{"d_model": 256, "moe_layers": [1, 2, 3, 4, 5, 6, 7, 8, 9, 10, 11, 12], "router_score": "softmax", "head_dim": 32, "rope_base": 10000.0, "init_std_down": 0.0, "beta1": 0.95, "seq_len": 1024}
Below are experts of layer 5 (counted from 0) of a mixture-of-experts language model. Rows are named router (the router's row for the expert), up (a neuron's input weights, with its number) and show model dimensions 0-255. Each number is 500 + 50 x the weight over its row's rms, rounded and kept within 0 to 999. Numbers have three digits each.
After each expert's rows: "gets" lists some tokens that make up at least twice as much of what it gets as of all text. This comes from a sample of Wikipedia text that the model never trained on. Tokens count by the router's weight.

# expert 9
router:584499480509501524475494511457547525465601510473421473487515467349502512475471518461507518642479478480463498520500456426522449582471484561469488527517542442491487477482571423555502528540528420505498445597442521481438513477559477556575570462473453483556519513515512518479450494594492506576448492528478389461491451446414454564441445496549447603497538588467607440462476427485506577538520444480594428528426476488509445438478551492471481490460580516515529566635485561530470593432508492477496448451497630558519506473552503566625545503477546458479500488521426471569553544577561586553492494448473520460535526520434531408503443541542585526611410520447474483467483532439582555499480477475454554446482560507473566508554472475391493502506356494486542522478600518410526467499485520
up0:524472527578517301472560487516485401452506487556438462446492476472553418414498517526481527471523562546502490533494468550503498371488542505591486501481524456479459593504547540533539506463392490488549463586493444435494474478439388507495585525493517566531435615514540427453536465520598537463481456491473557598503434546462502598493509497483496620493515507426529404516517554501481506568561404557495540469448480542562494426400436480566581477425432451384500542501480450542499573492477517524472495533482467451546502541530454502478561483563500494481489549537494492546456476537428556471496563517444437510631470448567544572436556522501590559504410522471536424500513464573433525524553520470421491479538526408511565579434528493426477552484510442594470421497506572508478482487457467
gets: " in", " the", " for", " from", " to", " on"

# expert 24
router:495551456419528555508464578507474530476406415564480484376477565531476513558487550520440529475438490494447530459521478539407455487563484455426520365458458513496425499560523546428506572506456467458473507451500487510481449613560527545498548519545514526534581465577564588449473534602455552546416477514526464538501490502505503487623451514566511473540566493494446541463488523482473576471518456602570482552494490618549462490513491528624424517546546545633503441531530453463402491504533516521470414477476486495505468523497439530486559491526480544534545494410395547430587481482451493492438447605613452525481432456577475527475383445432490507492439496527460474500540513476351507503433431465477520560547459481427447436483527550506504480505572433387532493575495477517441550500543490
up0:524422496459524586374475505445470410537516425381535473519527441570491481532496522488450507512510538549523566519558487482615528426477521509436525436526455437484516398544541544423528418460477418492476536570535546520474391594407613434555497534381478490487509512528456446519514500446525578529386507552471457501450518527458470639452513506541431490526552578611473595472477443455558527527525495498531502474532437597464449537434523504473489480559585552547493463530464431504477546597586481528510472499465491554538571453514483517490468522483534444656544517542529591482555453520471555526490493440582553421451458547551519508497538481527481421462390508526484597451526573499408434547525493528474463491463563496542398509450477469478519561489477479546487476450430548425520516537498461
gets: " a", " two", " one", " the", " an", " other"

# expert 27
router:557382453499463429544457449480534457442446450453542510589510363498514500457524499569510439497518459514594537489522548503557608527494487488554434654538557410572647516495520507561557443486485478475548463516480445518521531506581388510524493563514372493520447442478416435597528498462581461409478466474516505416470520540550457607559497481548522518460552495493472512474524487523515461446519461397515529461430558466476481486381452545411547583454504393466529540447478505504593428532537534452587530436501524478527475514473502495505527517499460507460566470527504492564479543455465453560481573493516515484539530536492479446529580622417502523498530424360473582558502392507524472542626558501524570474499582500534529503593465502505469535496471489497506491559515557507555509472502507
up0:422468499476490478498544582553561478496541520547522486500438380574505466534478503607498553555401485522499480413422465506496525471479435548459506495507549509525536450508476478534531509646523446365517436503496491499498462500489560486439559602436499457516489512462597576525515465527468467449535492440505458476473615530466416403592496437567394537486535560464509499469475556544555505530554514398599425549477557466461460407527444441513495415466565543507551533495407533544548468434517552478402558542519592536547513423409441556465472469428493551452623491482458469459521552576507440457446539439456531501533545495457551472458551508500475430489476540539547564485495431430493582498521513523513483490548460582529459450512439497525490569533550572448551547601517542488495567479400378
gets: " |", ";", ");", " K", " C", " B"

# expert 22
router:542539549482543575515483470446504593472577522390419471428558534529525597496497530465430472434500430561462560496594465458617409546468447501430481457490538471594437547533501496517447441442502536526527532514555459468445511540505426473571460461478571490465501510539483498486448557546366484491461536470465490478598473502465493431351460528499521609508581470498539530468491446519523488502556435565537396525488496484469550540667542465495491521521506550415489392408514407499581535517523496514539494522461539486493429587489518513542438430509476404449491449480557553548532393537516577556508500448515589535441481552530498431437526452555517497525540583511427483505475479621476471566461546490555552429388504516520434477481468512525547586489506524404562497477421492519488525467524556
up0:507494489511557510575508557437466466523465540554474469472536523463525492525515507466473478509580516510514549526542459528492466547461489420552532557519521543546350474527477441487478522509505467562482514583550582497482544520542530401400524480452643496411650593505572524515506482556583612555568579529515502520501457527452514476519553464633546540535499548477490418613446513514521560509524505486541495483448562525489453493494529487449481411500409499515445500549491460513563487427436562463419452493538449461480382485575534511605520477479582461514445456539507425477498443501441467513470528493531468461478475561551447459394478498524576486509548581376569374452478553452536496442415405543435439420527498481510465471425493518468363415573506531510427534528568521510471509547521451
gets: ",", " that", "s,", " which", "e,", " when"

# expert 30
router:556450423582542434499395511514503480538447574602539498518480546510570483488541550526563581471565502517567526422475502508497502490503605583465501493498552551453552590507466451352523450450545504486504544475409424573520518523442496476453539545464512497470527457503486405511502543523352425451586512440466566457508526488489499477508488513467497566508508410536424487536588431482449457527477437558453617453564509502499533449391469505518604479504497456454500517425523536493529428504539550535525388523499539529537451485491448442504489642530371486493540507508405599438463488400489477469401502533506568449538483494480521558478457455474419535540517470468516452531465572540528522490474491578553428469448592625540473510545444500583501580497544494487430433515440574500495521566544455
up0:470554603472534491500400459534513536513414493575516564434542483447495541476490496541442656488461461505544565522513638456445453517559501608475451474427472546451474568501495551465516490473499575479503515500486511564546526372532544425529464535478482495539395490537564465515446538517495475464506584537402437494551489489546453519534498395546544526581522463453436491534418546415655538414455509528512444534534476506513433468455485495475487523550621526486554413627493398474436494540461496500491477509607534468514470458553613464438542464431490459503517485411447513537578459519550531456520488538514526529434534494494447544500481461545433474504466521488588496519542498472516442548467453631493483528514555527409513529574483477558394493502455532424538561522484413496572576540567447
gets: "i", "o", "a", "k", "y", "en"

# expert 26
router:471489574456442570497557433482469532405513511473437493426554596486505583501465562467564497459460501511474533569466433380457455541492470493518480416460535596533408475505545523488562578543484528512579383443487512469570480599473590546445449472522531487453442488414511448529443518508490507499486512523520535521467578500513506508553563399533561488521450510489485485407509545503385447383551413470515433476447478501486474462536529466549437591533603508498535517623550447551584540606524485492456543503482573476474456437540452481509450441535491483540509569447522550589460523501535519464504463463484525501382556487489473529430502466535553525442607520612505440426479443576370461530472441540548524526489601483483460544466589481551504460523442428493490506534449363560495516487547535
up0:575488502541559470597474566445589539481494536350447577462468456529480523486514507518487533525454526436371487461398515517525435419498482465522494495608475438424442556464394538532569511505456457437499502556522533456503509401521404540584406511478595519493519568457464459504488406502462487480536423539441420554435404458419549531442525505504522550510476543480462563531427496574512514422479541501587559429490585476494500502600588530456531517542516512474610499422468500481452546486520526507541532511467593535531377472469434543495601483521554581510528537383452565536481496527557465442560535503476517511493563561563416597525444472514449570503469510558520444514489459424463507517545542579490502422469532508563464471514512558493430453432431485482474536511384527519497556521453480
gets: " the", " of", " in", " with", " from", " at"

# expert 31
router:454576476501595582475541457464469536424518466466429471461442626498554487508473487480465492556363542571476504601491487478446409548532367488467552354585494503453475447530498476571417527470461462459462534484565461526572499431565496472418484472565542475573511507577558579532502516516434438482438508419429432459547446488471463497557538514560482488527486521479565534500513461476498552469478451578446467507481547536514428514550504423482484534485551539565573395517522521396461536471420389556507527502510486463476602442537489511462549448485504436546484481471568524519542401541531608536546503542551463535510465489532506575560489427592493462435531557570508450513546370508499570491490531389502422522560516440491430447471486545507576510520522482431567584511558513466439535484541423
up0:507515495530473470518552408490483439455466496488463478474517485535441510523476489469535495476505471560450456519450501501527462509497450469539607502489424442461541529405510582481415515504510525486516418432576493374431564554596466463459514476381469423577467428524451545485458565449495517594539555647474498482533526419494561522537400456560535472533374508607432518508531456545421529498480448467510492512471480549443470418573435473474475543500431560448441561490420543550541454476537577508509493543509413524534481475484468582532447565454493528478544505457414477447511535545540549605437519514535571573487560465450568563546581420495510680546575493426503494486503526502475504543513605545464468523561503430522408522505502434382443546517502483472467596462528487507572421509524515
gets: " to", " he", " also", " they", " would", " it"

# expert 17
router:583502574453442452507491554532610470558452593503481435535400509428410471469511526440391522438447474512533523519542464534557559483521522435508505412546497530542505472540414500439551552460482534542498572549512533503568538514521505526448534411414503502516469503449452585512554535483503488549313434500539496477516590501506459508499544484489544492437524431423537455444560472474490617469530608484495513532513453483517542498417356582468447441521431490480462524501509482441494506516568486431602583523476527481600422548441412494620504552515604564524547532522475555544489520499485535492499540432504438477566540466423485477545521549486433475455579425433490419501430499448507453563493528433455623533509547514524505463467492544592387470527537553494531558504540513507508528447463590
up0:491625487533481480525464507487563490500503483514485428515454479476543527352543571500497542345549522479425445421504581524420543481489421564428502502407517445569581432589434540542542547501491549442582421488521548551498493460490498516496423532515479552508479485528494603506522506503469417482510410504438550604506579482460462482518520587521527485417473486406477476531493452509566503488505548521457495393478550489491422354521505494514510438498569523517516444473450562524482507445500532628521553495551519453380457399457515568490547515475534569512581456499498493456565529466448522490528561539566570434537534458443536471471505516473428551462578548478519445635543466526503511546438443462534450545522466549511451458546548619542457517497576473470489533414537588449483570501602503
gets: "\n", " |", "|", "-", "==", "==="

# expert 11
router:515526469599548529529545478499591470534516543482490486555492529545529550511471550509464536488480517540495469517492566513367432515556499487524551533534417522492520561486472499607415473615573501344405553552572565406479508527543554459520444519489481559466467446498577540544359436453553580517464568484518331381462501550500456464489475538484499477517535465526569522461461528467445560488524491554445455470440518546450532573592500553596493538492480572477424502548563417380494463452462475460521548443500448518477463516522564421453463467454512456523439489464509513463549520497608468524543527527521495590528487471538408442544467474476496492513510539509430442506531433539496478528539489531438497597445555425547567533446473511488598500517451490461613595563449422524453494449590456
up0:497481437434548569570480559531522522403454486574503545519416521538489514461442503536463483359529475545473477572556480504481419486503508570630559517538463616500527580507551459485540476524552450510485457600506428472485490470463449528537474528534444380569420543510479461491559483446409507562626380518499511404451510432467436558527538530458505558538641542493471619501554469527455509470453491494428583521559529478567512494481514474521484470611491466597521612582502414457493456478434481507500491538456531448508560413522538535474494458463487437505452580465519478473503576461551446422501543560535563547490558521429578430499446568498443421514407512469504552509468574532483418485502558563466540477517531563547479448507480552452505496571431501561448568552476454514477493443538440
gets: " was", " is", " were", " are", " be", " ="

# expert 1
router:517427595503427574491522478592427435460459522493528486435568441488569658430499524593477542435564493511536579526519442525433462606558439464476429409551477513518426449583577549479496481451543478510543494493528480495462531521557445504522496522481521462543495457538501531468457538450421585566444543454520419515463545515614369520536552516483448514473419535440491489513555570456513492426477443387493515601489517497464438540535507438438519545452410615478587440497493426474549499522528507529460431388520535563486506561460491534478476522491472532536436451500371584505522425507512524497554417476456502534485517476509560542533556508513539463447531509535611486540545515560467532517471453408534435515464403443553489394479577495561618503549516535532463458492506519546470479414491512
up0:586503566480509421431476531476470499559535516523597490548560478492472502453468425485511537468397539520447442471462489486442559497477565542558442508490446484488473492658625465583493466409494411477535443452561374458500467492518498483561463552556404601430504401477532423551500471509550564521543453401554462552456501432505471504494477544546517494459486551545498443519597510604548527476429520523502591515468561421494516444532453479482533415458464488546495578530512607516513539525436542467421430457565429467506569496481583519562574488464398566497532512573519446478476463599403499477570526551545467443501533498524514537448481523514478473468521547510539516530499602522576540473503570498579531470502453494507543507442480533556531480450386538631568560462454490508461409450442548
gets: " and", ",", " or", "s,", " &", " but"

# expert 2
router:490542529533534612538524479540498598594493486483537405474515595590491527539498496488508401469515477555434504470375585494413512521518427446519535526405469443438430447462482471567435533436543551479458502382534543649509546448482532518494489456477461493463501527557508584487463483474465594504477501459576472580524450506441548654550465474551570481433476516548603497490413519506516522489555461477519505503496513461473519442485470443519466533528489553467471528481516543555519490389541538468434493531561496541434607440463492518520439445521557475487415492532586452413510488572611561546554557565477523513428446469526520600410524436541540483477572550576502405523510523465554570484433461421422451477468496447529492468475542558564540539521551416418475543428475444494509526512494425
up0:427452384452514418375501494456565517405533495621457470436521535470480512391525488577485518489511519489593436429432588449601435571450528531580448526559480598540508473516500485530633480496557519473544495515438469689469488482529482472382395535513506570525530428461476460473529502515511476519521512533522568440466473463501481502524578447554426509510545488456484504509554531647483450502439551547522506445494514523507446394475461479583566442492517366485513502456490480500523535511391439489557535474473550497484509567509518468574498543480505532489578517540466514511445512507520483479507559520433478544453592522476494455494480488528527476523577494512520487538397452506468497464487393616502520511572542528503466583531525470562438483556507504512416351482485438586517528530462528
gets: " of", " in", " for", " on", "ed", " with"

# expert 18
router:548480416433564440531561548521484434585511506530491523573389475559488443520526489395459504516469466471461534496521533415481620570512472380578506442579481496524529491548414528444497508580515507555479490579535457536573477634516474508505490512516485481551529523467406520568500530426602512488523542561518446498517519588440537478394555503529523486501485528419558510489461397420426441549519466516583487409457489487472471537610470565438492467441493481535545492476540484534499457648535578423539485538527606445501565483503627509479589551524569493514533587443448552489479456560563453516520554378446492509516523483454480467459468573515500509452521508470471513426528535531564489503501496547470415464463520439490449523553559462432478371566509529577465565471575493517529452463507587
up0:532536565529534453490551517564530471573532498530473580408556491462491516496485473553449488529514475557396532501409460501479497423543498486406539474465495503537391472503519442532574576463500454560423461495535535590413468452425531549524549515508434503537548479490526534541439407457535497476607503500447396448536565434470440514408457462469391525509539472521507440510524488510527447467483530516507554464554505503449542497565664477524522483419524499488452548471516543434451602394534528542463527484566513511484577387488564487445464480444545521530385522564438447505506478454496414522446393454487507532560638526517569471551464538586491563544505529473463611481436568518595494428507591466496433490546414432502456466527499489453549501578444560559523532485471496502428479434402448
gets: " |", " ", "|", " also==", " Born:", ";"